From a checkpoint of a small mixture-of-experts model trained on Wikipedia.
Size: 9 layers, width 256, vocabulary 8192, 25.9M parameters.
Experts: 32 experts in each of 5 layers, 96 ReGLU neurons an expert, a shared expert of 128 neurons.
Below are experts of layer 4 (counted from 0) of a mixture-of-experts language model. Rows are named router (the router's row for the expert), gate (a neuron's input weights, with its number), up (a neuron's input weights, with its number), down (a neuron's output weights, with its number) and show model dimensions 0-63. Each number is 128 + 24 x the weight over its row's rms, rounded and kept within 0 to 255. Numbers have three digits each.
After each expert's rows: "gets" lists some tokens that make up at least twice as much of what it gets as of all text; "comes before" lists some tokens at least twice as common just after its tokens as in all text. This comes from a sample of Wikipedia text that the model never trained on. Tokens count by the router's weight.

# expert 18
router:129121165134146154127132107142170170164175137124105100114118134121128147122152170118114123121112157131092094100133130117131134088168134090177125115132121119113141122112148124133100142071154091
gate0:140138140174151145140152148150090092118136135124134104126100129133146110142137098079066148140146180182120106119131107163137181143132155116164182119119157108103152128134129137113088142109118136
up0:137138124078138142121125077142161146158126117096147159109132128162143142163135150091151091108134134140130145143171154122118168127101107107169100131126104114128111095117116158110158171105153145
down0:153139112127118108151116123125131155096129103123121142152115141114129118120095124152109135136109108070138128116139110140111145102142178133097096115156156130149116091149119099125135106111118111
gate1:116132133123137130141140127150125136128166130105173160113111091113136138157177136130140122145096128139122153160136120124152152135152100112156156109103125117131132130173125161161118128129115113
up1:130131121146112101107161156146093106120111113155096137140154118145163108130066155137127133073141114143094146121153077159096135112151167129130130127150148120118134136091127100102182116101119146
down1:095119136126125096099134178109101100125141106130165103117139180125157158132189159157105144133171130121109087132119136137130079120135113143161109139144180116081162135146113130155124098141164078
gate2:081117110135138115145138120084136128125118139127159149123114107147131154128134154113162092138092158117141093122159103141167088095115123131145169124120176129125102173139105060151124137142118100
up2:162128141140126132111132132131116144117098089143134121153110168129099139110107095142112175133132120146095193158074168116113183152095183147111142158147070171152124085120124152089121130128097133
down2:166117103137096111117135134102138118101083121121167124134106142117158112105051148166136156127056072109159130126117107109127123200125125120115110120122170163149144137146157121126151139128109143
gate3:135123125110161129117172128131128145077114115125143135145163158114174122144122125113139103152090130117085138123101147152125116152068152125106199100146147148124095147150168088131142158095107160
up3:100135157122135108126088102106111129144138104138172140147140095151121141092152158147130155137105119174125142086173117116102116118139116152169142136135093101124156121132111153143129113112121122
down3:098124135139116138138126132117153152129135147144108103129126139146099138111107165147116106075072130152169083128137201150119144154146120064132123119119121091158189128108129139174134142083143073
gate4:156131118116105120092151121119175151138122096121118105117193125120129119092111132172096111112080172125121136100143153118174168132142155119101115125107092114132125130135086150110126118127161124
up4:162129112132126106109129112131122133110129144132078133144102131090135118090089149126143159120163150112118158128143134138145160143082131135116119146123140126119139102135136109161136106129113158
down4:117131158126155155171110122169150157086157136148087123145125110138139174115132116138127127109115148109123129103107135132115124104173124131083085149169115121138129123131076117137115132113125122
gate5:119148180108089126098114107123095109145111159145098139142165117158102148139121133179117168172122166119129118136100130123166124137157112111107169143133134112127158122151125170138155142093114140
up5:110145137120095117140162149129108156135122117140139156164118117157135128112113107132133119145209140132113120115138135127133127098127137119165149170154134111172085101117175150073147146140125191
down5:106106100137105105156155159111131123092120141109109118135087134138117117106172126114088143167091103121132161101111121157108145121121120140119166188156157150071122130119122131146171104141119148
gets: " | ", "0", "3", "1", "2", "4"
comes before: " | ", ".", "0", "–", " |", "; "

# expert 0
router:140166112108141184133147148119142136109121117099110140115138125082112135097117159135094151117145124136118167165165112163103155135104115146064130100108132088152117143097131127127117114148127134
gate0:150183118117124171137156101116149136121132109090133152169134136106109128129158166099126132146104076151140096139132149146107129173140092087118094132106081090120155160124150137148151087102122138
up0:157167139147105145128104137134119156101109171106116099103131161107117057141112103105129149146159176106122144141108112161100145146084165130081114134098138106152107179147131169106124126136135122
down0:128154153119139146115144133131128122120121162120149137106146079126088078124114128098136149088146117142153126107157129129119095170086095191154127127174121127118124141114169135118133128133128147
gate1:107144174133128145165099144154086108096142144085136127145114156093136134106129118136081134121164155043140109137114138140124131126145124136112109115153130128151117136137066124091144139119130092
up1:151092127136163129091162115082157147121126130129077094117141121157129156139119149141152107127160113132116139133094129059109081151133095147122143136101139182117155087128182141134116139108134161
down1:118142106139118122107183122076115156146085124182128117094103133125134147159159153124156097112128109120134137155114127116092091146083173112105112143136137125145144124138140142134166144142151155
gate2:141112101121108169161160137091148138138158142124123137114170138125117122085080117155150097130085164161130092101100115169104113099109165134121085094152129156102145148134132122117140124196119123
up2:150116126137098137107071107140120129105095105109117151147140119153120138138150091094134126136167169129145124121113146109081113153144125109171079148107125139148123091110155123124180160142122163
down2:102083173102129104123147133153116125115139117144116106128114144087129099119180145114135151147129104148103102120097130137118186133147100082153146107107091104128147087145149140110111142134067133
gate3:133170121114117157095149144119122133168061101106105147128149111101112147125103100165122172142116119118140142152133105158104128155067120127124107147085148139191157172110115145110126132102165131
up3:111124152125131143119112093103131149096124131098157160159152141170099087136158101115085094141154122112140149119137144119118087132130144140143142131091100172165071096118135107142139137093158150
down3:155129108138153118162163139134112119145136129115144137138165122115145124098152121160115164164029153148102171119128135134132133124160099096097134137116081137172169182118142119126146099103143137
gate4:120136145119127110109091134152117134115103129152113101123143120127186125109179175153155158113105112109142099112124069141125128121181138122102087167091114103163184201106170108136127136136153132
up4:167114122136118125175123122137174137122160109107125177105096179088090124139108096108160145125155084142124131071143145154138124127126117144128139089138157180134152105134116104148131130134111143
down4:159127142143095110126119087157132104140161110126111131122130185107114150153142107142186088142169141131144137123120143088189170094095194127113148143150147123142099139143132161129164096125102122
gate5:106145119170114145146139099138110099146142086165081102093127107124158157136137126169091137109117124127147147133109133104146126140109127142113115095113138100102076138150125096089128121136105151
up5:156107130115141129165131127122138154103155152094175115145137100141166104097116146095153127143120151148156115074127095095140124133127097134089129187152118082126146138124162145105109153121119099
down5:127127138115141134114097123084094140106100132108138133178143157124155160135135126109145101110121120152116126095120115132137158152137116136116112109154139098178147100115112127124122095070106079
gets: "\n\n", "==", "\n", "===", " ==", " ==="
comes before: "==", "===", "The", " ==", "\n\n", "\n"

# expert 8
router:151175129113126136109127116167100109157086138133183139103131084119142132145109140109108075119115169165118113097138135108116158123102116091099140173099115107103111129158075157165110152143125115
gate0:162118103138184124119114126119137136139114158130129155093147152185106106138144122105112125079071142163168129119169123120143089106134144125139153105145128106176126098119109079110129166131138126
up0:101125096163142159136147105103167110135134111150102120139082103169120129123139126144118097133163131095145109130101106030140156155170096163120161135113145107108125167131157156124101122114068126
down0:144106074123100117125127135132131114117087134156155125149087123116128143146157098151140139112148147177160179113142116100136153147113131132138158140103144122111093118141127098143143154139151142
gate1:167117135121121126097160107129101114095145121140118105146117101127136082127111166167078095126178097101089134147115134144130119138160087115106123150160116125130156133131142106112146105149129119
up1:111113131121090166146109169139149132126132129142109086146164138172124150104148102113096144118093181146157170132147097100147149130143137124179117118116133155159099137126155140129122131108155120
down1:150087152116091144100134128109150144092151184156123195124123112151162093118129131166124099140151118106092094098152155144151114098130125160114153100123072155156116156124119133091106148155149129
gate2:115096086112104134095132130141140118107156137158167115137153170129134127170130128111144136146096143177094115155081166150123133114167159111131121114111140087153156156129119118094126113172160096
up2:094117150177146075129119155182157118115152122140111125138143181149135140089089126108138074135116151165095098115139114150127128135152114103144134114151161138102147135135112126140157088161109163
down2:133130151115156088077108110129136102085123145126137152121116154151117132126182137112119081152106158127149150149117138147126173134169190100161121128108150086141123122097141094127123117132124140
gate3:157111153163137128125116170142136110077113110154149181107129142136142086133118071072132124146189134142147148135148125160090069126124107107074121083139140147119138127122102144130131119118149123
up3:110118152080137132110137122175098178166132105125103088108133135169119147102154123138138159160088102121138154071147131105127146123130100130109163172132126111112122161121118116119191118154098139
down3:120128106095114138126134171134135127134134115086131110131156101151129120078128115173133127123000111131123105107150123134137110123158156159110100114127139171106131118141123112111166102112105137
gate4:116115141152115151135144095143124130118167160144123156160131162125139130162129124130100150103113166143110155103125101102083138105140157127096143113122106118149121094144091133081122159127158063
up4:097121136136098113128092133126143172111137182144127165171114180132124151091170135090132140111135145140106106107103149109091156101104142152129176105149120120120088081125176146146119132133131127
down4:087139141105142154121086100099143160133111128128134144194109136148132098148148148128186176075056137131162111157109097105121147157106133097134156144162154169116150150136134131090128127128129134
gate5:100105108181187175073118103093092135156129114129111136142111144128128132102121110142116105122103116151139136130118095108156101132111156142141107126088099160113121146112127150075113149124135128
up5:116135117145120129114110155108105120138128111113125180127121167152139121075109142081130094141136105127149128152145105118107133110117137142128111113151084155129146110136116122089134109119082099
down5:152117124099087113137103113098138072137116131146122132133148093118141095128161113148146159094209088109107156122127110109124111098125116099152149102125151143108078119117164130103149108133120131
gets: "1", "2", "7", "3", "5", "8"
comes before: "1", "8", "7", "°", ".", "2"

# expert 2
router:150106140089156148164136158142112123113113155127138140135137149101097145143163118138131189079119126166122060145116173169107143148126119134145107125144154109118118097127132113141143125146104095
gate0:139116128106141138130111136172162152127120097127142124138110127172131187143117105123142116109095086131091147139169135129131140142108128118083107138133092131067148139197127104149159146139151098
up0:110118114128095101136107110103124125163133130098147105123122124089134146156095169068112126149155123121139099137096133128096120100124128182138145110116106100144142136113171145094164136133127107
down0:177103138124161162132129173153155110154122118147149117134108145101131092144137106143131108106086156125153126134108102149119141112089131094118132102102157139159148073105134139119118126141172141
gate1:127142146123152136153101143110142146140135146143112054100103148117104126140120119112143122137134123150165106093123159112108105121094171122088117138125106113163118139167105137143099140123136106
up1:135146127124136114106127141145091077080113095150153150168172113188113091112140126147119126130132168122097163125130078113123147143148110163147128123133125154148136155092156136145127134112128144
down1:101111123123137116107127150132093114120132102128118126151147122181103119136130119077146120158142130131123098116139131130118104140109115149136100099113114113150134040099099129137147127132128139
gate2:165133148125187141152130116123116147132122089138128144112106112117104157190125173147135160131118130126108071147173129144126093106190127138119120138122174127112139112142108088088122126154115144
up2:127168149174132131179132113078120127107139096111128166120160147171119132146110110107065175126128128141148144125118130146097105152112151126116122169109144142132160075124112137123131064123153176
down2:132096124125166118138132164097128129169159121136123112081100149148129146115143130145120114108047066132110110144136102174116156093144088153083141117133114141162129167158152142143110104101139133
gate3:101095136091117172144120161123130195084126125120117133127141132112119153181109118142094107102065079135125134097148138141126155095159154108151176154089157116113147133136171130128171128138165133
up3:159167112158161084119119080139117092194103131154112112162131151100112113095139075134165159159161120159121140135096125104155135165137126168104135134167082145112110119104115097151102186105114159
down3:135153131156154138130116122129153107123115135109174119181137135114160123111116113097118145119180093104126102073106149086153157117113173166106117092148115160114170135130089124162084104067147136
gate4:121124116119121114148145082137126137142096131097095114126103123108165105137134098117094135119106142120104120163146156131102113130101117120095137119112184088136099182093109101109094150151162106
up4:114111101127130119104144102133132163127131159191105111154132138119133135106113136121095118125116171120132140132124135123135074096090109113111132119149173114163081123113096087126148112111122098
down4:128134140166084139119121093173128135119159119122157156119124123131157166143112111100055140149143124116101121136110153115078135080103084164141112163144124143139117125127130131135150179096099159
gate5:127148159087114126119161185103110121130104139129120150132136122138084113119171089158148118141106166137110096121171150142108136110111126147107140135145132120169129151138155118110143127107103125
up5:115153136102101111138114138160106109123138181109117136171124143149102146120153146114110168139095122126119098121132128115116104131132131110149160164131169101169119152140119169142134155129168089
down5:101105112091137130141144134143139110107117144159151138133121141135072133102134092142115124156113166130143131125115095060148129186134161119140130123149108145101074146150076110099119154138133161
gets: "\n", "|", " |", " |  |", " He", " he"
comes before: "| ", "|", "|  |", " | ", " ", " |"

# expert 16
router:111097133145126137110149101119129124140144116115124063112107156126126120112133110097113150113118124122116120096169127121130157129137114104143079104141116120158132202123101151111102158113134130
gate0:162139137113109101129123134118114115107141108109114180095138129131103122131125131108158138142101141112156129099145117107157129142132116137122119137122128130203123139082084114124114099161146120
up0:153179173138164124094108116105144136168119144135170146149119108156101131111090121146130150078124124105096108120091092078075153165131118106134129132147079154211176121134129138165140121197138122
down0:130111160161164108121110156113107087142100161141139110155109151176170106127082151122126108095127119117123109141098122149154104119154127116154106155082146157117137114143140119151129145140123125
gate1:120137151100167159112118130140105149151093139145103118149175141137111098145099121148109134105076090097094124135123088169112128071113121133116175153129124149109151123093135100126148105123093151
up1:107155115118117122154111114109117088055114129151097179122115126159138122128122145161210100111138126184165127180130134150108160157124114109102106146115167129093146116149125149181141109131118166
down1:120086084137113111090166161136128093091067146130121176073154105151117154120103129172132147133111164120123162153135164157110129161086125127124147119182153121141118095142160126150145118168128138
gate2:125117130132133141135123162150141178136109156145121105161152155138166137101107103118093108080142160119172110132123127118117110155119146172097071087134167143109147128132147129108071128101122103
up2:122137127143136128135159129108147147125138132107134156091100122163061157127163104121153119183144163118129080149127077135162105128124117122153105130097124127117140109119159139159145146141147135
down2:101127108128124116131177129120114143129088125093107099116091144104098130152145115130104121128100134114112136154136131102124157093148101101179112134132131114146200147139134151104146120081099181
gate3:130115108131076152127171127091127091094131110110131137115126145127152140176161103148129143093098177150123122128129124158118141114130129126118173114172141176091152106118113109123094147122118146
up3:146156122106129125135139137119135130123138113121140130113118104114125127139149147141160141112160159155196120149167104145106129095062118131123135122138102098102147127136177126151157120139133156
down3:139114122121120133187150121133109156098142132148131086089158155134099143138157188133119083114115121131116139117115147096145095129120120096124152075133086181138150084140135107152116141143147113
gate4:106131113090143172089127124159142118191151088153117121106147190147137081104123143117105134121112136164127161137138144088139125139119106159131125076141100115159121141126138130118159092093105142
up4:163134154138118139114145073109154137059137154157115164168172133113087159135138093099139153095177114097134113093143140134120137141145118111160114158107140133129149052129125092137126141140136087
down4:110121134127110086141124122160160153129134121131102137161098126095117134124156143121115145167155141144141160066096121172147136077110132143198115123108124140159146163118119121068127178116134096
gate5:098118091096144168110122106077111125099156133124156165112135110115121114085123121097149148149158127123155152132135118111142154161133137126094116132109143109117107187103113143133105129116107138
up5:123115121108116145119126088133181165139121154131108126148121134098116179129096160122111157100157140123143156112137143120097125094115129126121111142142116146159146140096183153095125169147088095
down5:115141106151159097153135101084099111142161132132160130101121125160099125136128143094146114134110122152159138102116099102151147141130125138119084119208140130099162117109099139127147097116133110
gets: " ", " | ", ": ", ":", "′", "th"
comes before: "1", "2", "′", "10", "30", "3"

# expert 21
router:131120168131130130113172165115096152130138129111120118122115143154121160135143145141134125156113116143108139122052109112157174085135120107200122154102122124098168147128163168128135161133104167
gate0:114116134160082063120093142126106140066155133126091121087136155164141132133130131114148109123118140153138114116062107121130139135118173104105146106128126203176129137163118121134157132118157145
up0:149176100152121111127103134126087156143132119122136109142135098160173084149115122138120141111151098125138133104137148152112129125112117110116153145138138177126139122117136115204113119148094122
down0:148179149149124160127091116130105160113162101112155139088145104156107158135122106154117108148077113147145100125107107137166067093119093171154180093103128149121130141125133095129154158138131131
gate1:086124118101131128142105126077157155083078146149129135171115128125145103132120115138142117145162159125133186124131133104111140106144159124154136143128155123122138130216120117129127148133145191
up1:132152139146119121138146115136099121176158112112134120104117146125113132115120115119158097120134114120148101140146107113073112122136078153094140115152091151114114105041091139118118127107115116
down1:149145147090134098123131170132151093119132136176133165131139143085118108133132111073139111092153115140159160131132154168075125114119117134102101120112103166137087110158111140118154163152079131
gate2:093166130110116105116125159103129125128117101123110152143140081121101160118123101164095146099103146156129159138106095106134102076128144127184149125085222130100135100094083134138145129097131155
up2:096118120128141103130131160131114128114101127101121117126129147148148126170134101079122109142124099133136185097174105113172142094113155096142128165089160126151144097128120131154169155139129135
down2:105093154127100070140127117120110178091129113161120126108122143147139109148125155142130121101189096101126177146147105117129150127134146145109128062173101137118120170139133135178118122138137101
gate3:103102129164141157132114142105111109127135133152141110083160160100121145158110134179129078140132106077129144128126129114145166160118159117155110141158123186111133129163133122134119138106136090
up3:131155151104145147136164115143149091102151111114108144131140119158137112119150130135111123125154174120172096120124147123134123113146131125055149143135138089167113128102095150143134131125125203
down3:120133102166202083100124108126147092120182114104123132099110156132152161116155157151141147120142103133163095124138155141125165103147094119092087130163134081130098167153119102141124127123117113
gate4:135138123126146147139142133167191153160103101169097124127121111115119143177180144179137148140123140111122098098096171135164077143131130133150175155122109135147121119095106152160137084122125126
up4:172111111134141100115135075114162140092117132129096140124126162116130101182121126149186119138199110111119110098148168125123106128137165153114120090134134113141137093137146106070126144111138139
down4:133093151104139121164109142111162092125113105119107124153161147144104156172160109114128085117080166126145123110130121153181118136148095113169154100123084108121148150154104140098118102168103095
gate5:142129161100128115168134163136157131108145089127150102075150139137158140133128146136121133122099165147122085171130136117117126141166143129124099148151146119110129098118116115110143131130102126
up5:139129110079134107154125131168149138129122153150105081120127120157148156141148119138132138128153097149124132155143136144156148108150154111139122118150076123121112119147153157105142127136127087
down5:143157141141136157144119113159056150118115144118130121108119109166110129093161076125136109129093099151171119172112122122125127080129174118128129107084114177129107108152152123141151156135117090
gets: " | ", "| ", ") | ", "–", " T", " | T"
comes before: " |", " | ", "1", "3", "0", "2"

# expert 20
router:113123179130154077123130131176121116102137131132156129106112155148146173102138142151181143151099117120107160095105102100135074091135111116138136115114113121143117112128156117156129149143136132
gate0:104134142042095117128102104106133132190145092091145142086097139126101112135125180163122133113142131157105127085117149153098134123100137127149108148133169133094140126139110139148124094159127147
up0:118118111147153101125168112095166135120120082120135099146135124110094091102151081100138151134125100129143133128142126138097140107122134133141105113142111115116098146144175117122169127128178073
down0:130173139124128126148102049145148122125149135126144101129108105103156133111106137090132106100136112085145130164160108149172130135074139122106110148146113158125120106120092115156158129141167131
gate1:152091146057111094143096099088113163112084115141155126116150111089123121141095102146102099175120169087149084124167137121141130107153144135139098121143112136137111100161120156117093110118175122
up1:119130161124159128173100118121148127082130127118132117116134125113118123135125095167103088130118135125127132166199160093085100121163139139130085143129118109139089132131127165127125133126101115
down1:146125123114122102090111074121135133154171169124091133138128093145160096116136086111126090155091091127133148126083131134167092104113138098114137112119115117137166113102117149121123118125171087
gate2:099132120132127081133144102120155124140163156091142080140095148108108149112159170138142126144083131115165075189127119132155123129145098092150080182119130136151064146130110124166108155130106115
up2:120103149131073162088116153167145143118111187128164177098167110149140101179126133118119131130150166163096135119098125114128129133141119121109150108144138092133122156158135111096114147118129100
down2:135113141085135137167152147107116119126108126123116128144123092119132167133125142143156062168193115086179111169132097120105096125116126092089126159119136126121110119105147155126158172120137134
gate3:094141096106122177146136136167121157096125136132120126103175160153131139130120111106161144171101148155129159151132114069146154138139088089120111109141166132178120103118142135100159109096103166
up3:182098147159121137140147147080134112160103126091142136125126144073126131117114125121138113092147137127068104119160112165124154104144106164119134123091084080144142155111114128171154115107108115
down3:107137153100154125108125169092127129149133120168117051141121142135076117116121138115157106152160106140096110098124106110112163113122107120126141129120096141133169090108137111174143153115107120
gate4:109141056116164133071129138083140096158171087155137118147128124172170104074163114118117138104156140129142097125127127075124110152142140157143169109117143096154133119105091139181131162106117134
up4:095139166142116124145113124134110164115089142125167141145169130116078138161098121125140088153125123168151099131152152112125118067119122150115121142123115104132094131136177171090127148127114108
down4:093118112124121160122137168132129126130150157116107107187099093162139117141128086180139115141107161099144166133132137152155115149154125136156124127115138147147144128124097151098099114127109110
gate5:118155143153094124134166125117131100075124088132151125143171131133131152111120139155168155116117111127123113081103178103176122125105121119074107117093122146144102118120140104104114117128153094
up5:098109126163132124114102134116116075165096134161139154126182168134109155136157133116122124159127118116107139141143120114121180154129148148128101082142167082116093149173108105125105085126152148
down5:139123176119119124080117136110159152129106137128117168077136087160118131154114124103126167147139060109125132148166128128121109105115166091160115051142122100140104143153100129158145139148144098
gets: "2", "–", ", ", "1", " ", " in "
comes before: "2", "1", ", ", ":", ": ", "015"

# expert 14
router:118134082140089146153071117098142118134154124149146141131082134066145101097118132141129096110158096124138137133123134096150096118082133136157137142120122084120108098104114115092105135136145175
gate0:143069108135169087168144127182143091112102120137101075083134135146139125106129172109102129129161110139079103096132137104093111165082147104101120123167143152082127189186099113164117175102122123
up0:112083122121158110171132117124171115102140120108092084113129128146142135153142150086132134127135112140086084111127145125074104124108171112088134127143140129089109147168135106144108159115133135
down0:158114084135135125164112148134130153079112135180135156130096183114158112131126148117155089129180140085117138156161128136127152084096107161182118151137143103124152150120131123119133138101096164
gate1:140140130149108126087108120179154111126133130170138092123153111094104092129108157072092143149141125109148116124165104176157161156169140090137170104130135130105113084139143142174130087129126112
up1:121134102097145126122138087133124105150140094111132112168114124174138141083133121128193145111112131117161107100129171141123153136109108093112135092123114081144073117123149155106140146127160153
down1:163141123128137152128125133116085101158064108120107102154103100116183108138105114182135092192114154106147152132131149132091127113132105100100137175139170158151138154166114136114119138166162110
gate2:113090140137136093118200136112147117113134118107167155098129112128113158132124155133077110143149114088115132126132122117114107147100117178114145099137092145168171114146131120153123090136138132
up2:123162177135124134133146139180146137127138125121157111115171133129087126149118105115079158164157183165119061133117111070100102137083122108111122119120103132131116144159090157145100133047153101
down2:144099142106119114162184115104132127087118068128119080121099112167151128121099124123090126137149120102109143117117130153119148130174148107101149083122134133164130112136093129095149108125123108
gate3:145134119137164091098118163195137117089102140112118118148090079126140125141134154125149100153110125123111128124087121117131128086104122148150154072146140104135114096110128101147136144127120182
up3:143171148136153121114112134137125111064083158141126121136097108119192102191105113107136126135116136116104119141118138123148152126111130122108141104148138120138119122095078114089179158107136165
down3:114146133137125134085115115125099131140132160142093112132113063106141156120121178123135034150175121128127161150140140109095142126126097097139145111137129103097147123099142153137128110118134136
gate4:106121114151169144118107158126111149116075116160078162116139133152099110126188161134092131161122113142129169124145119147164153137152155105133148107100125077091103125115159112115110144130139190
up4:150127129125131126111129090141150124097134125171148166147113156125140153102056139156121184088121114073127147135123119166088116144102088093101115116147167124123115104172147116143114151135081118
down4:166130125134129146156136128160156094142124116160143107139137091173123172140157138110152178125183118121149113113112150145146112079136086102155138121137122142133130142097099114155136144106139140
gate5:125137087158108156169109118144156108112160111120130164091104084129117092122134129118134130096156114126173138176142125169133138186071150119151131115111147174159141134163122173118166100115138124
up5:130127084139084152125084127137113110168145119125158124148102076131092116107093137140150079111061116152117161136143116103145095098134134163134164140172140135138147152162103118098137112133121143
down5:110120187082154110124132138136124155082146115154087142144175099102176133093142126130107166155168118131113155089087132117110124201162143125128114102087122156143132133137129161128130096121137127
gets: ".", ",", " and", ", and", ").", "s."
comes before: "\n\n", " The", " He", " In ", " In", "%"

# expert 26
router:119113082094117165146126125137110155137140110135122118143132161159110098127144092142116111100118156149137146121137142156166113119165168152147103122085129082104123136152111129083133169161159153
gate0:150141122121190124125135131152124118130157131110140148102133143110178098128160075161133168086141142148173132169105132101112132130133139135201165175163151130106111107099098129100101100143113125
up0:137108186095164073140109114091098126082134125128111112121133188129139091134138114129167141117132127123147145119108156093086156160103179128113137161145165148107141123113147161129124085117140104
down0:111162104120138153130129091115152126152103133134068160156168128138113141146133143153122092088089136135153079162156132157117130101116128148128139142159182123131093102155092115123139138150138093
gate1:168118145145101137143130096146112162060120169138126132138084178107130119146128129142146112157091075157123156141107100117117115142137154143154122090080100134136119124122107120145144151077093136
up1:163146135109140104097102132117129085160122134130077135106130148144169115142130132133120145121123116152126136098103112139161106132108079110109120159196161135119117163116153129093091172110138144
down1:089147107118143195154127073150132100143124135116132122135097143131184114131171062158185181123172160119144117094160141120114161126123149087116112088131118127173103108109122129135132122107158159
gate2:105109067108145100129142085106144131113135120135102132123158137167129128143174140178153101114187109141134093130112135109118089097133165165151105096114128147144114117124134133208158099150144176
up2:126106184133116139106115115130130152147137167111122168096159108127077076155080123121082144115090136154127141116150157159125140100109102144084080162143101116171120127133131156104111117078085118
down2:141114142085124107081115129094138141098121113101178098094148088143137126128108144091127125163085174154150136065112125138133130099092113117148145182119087152119174144123139147165121137099094078
gate3:148149131146105116169083144137169149140099104101123139114137143183124127074126134145089156090098129120131106156121122106114143147131109131130151126123108121151121214127077163086151150119129111
up3:134109115078151143102144189123132128137094157158136106121138106141086107129098098114125119106137081104158133148149152145132126104118143121136135151137147122181127115142111153152084125159133131
down3:168160096131112094160137127101116150125136134147129110137095115095109135123127131085098111106117087140129104105125142139119173128137117138118122146141097143103128145184121159126113152122081134
gate4:133113126125115134109111119127109117147146155083107105118135098128126160138138160133161169148101120151107110196116119145119138175067092092126119101111143162115104129109138124087101133131151146
up4:135141163173101096142143135087151149086098107149133126137117086174135109103103113113079085122122114144089114099170145098075142116160126123104160153118114139150161121125145145153157131188101131
down4:111103102100144122134120086114092127109160120145152127087124103119102126119124101123104118153158134095136144103139138100159148128152096109092151121129153112146148111130104127116151118122152169
gate5:136153136109141124122112117109145143097160130147158134122121143108109112126107074121144153128118103125132119134088114112166130099135137148174117106126134122112137149112158067112137089141179126
up5:102149118120165130148123109096158119165100092103131119127142140195133099154131125138119115097069183133148118097113131120165136144135108111171152090098138150157125168126123121115133133121164113
down5:135099144133162104085096090120169097121111125161087089104121152103176172137098114104128133095190158136122115118105147110104091141091131168167132162170131143142108122145121170123141127122116126
gets: " |", ")", " |  |", ";", ") |", ","
comes before: "\n", "\n\n", " x", " MP", ";", " ·"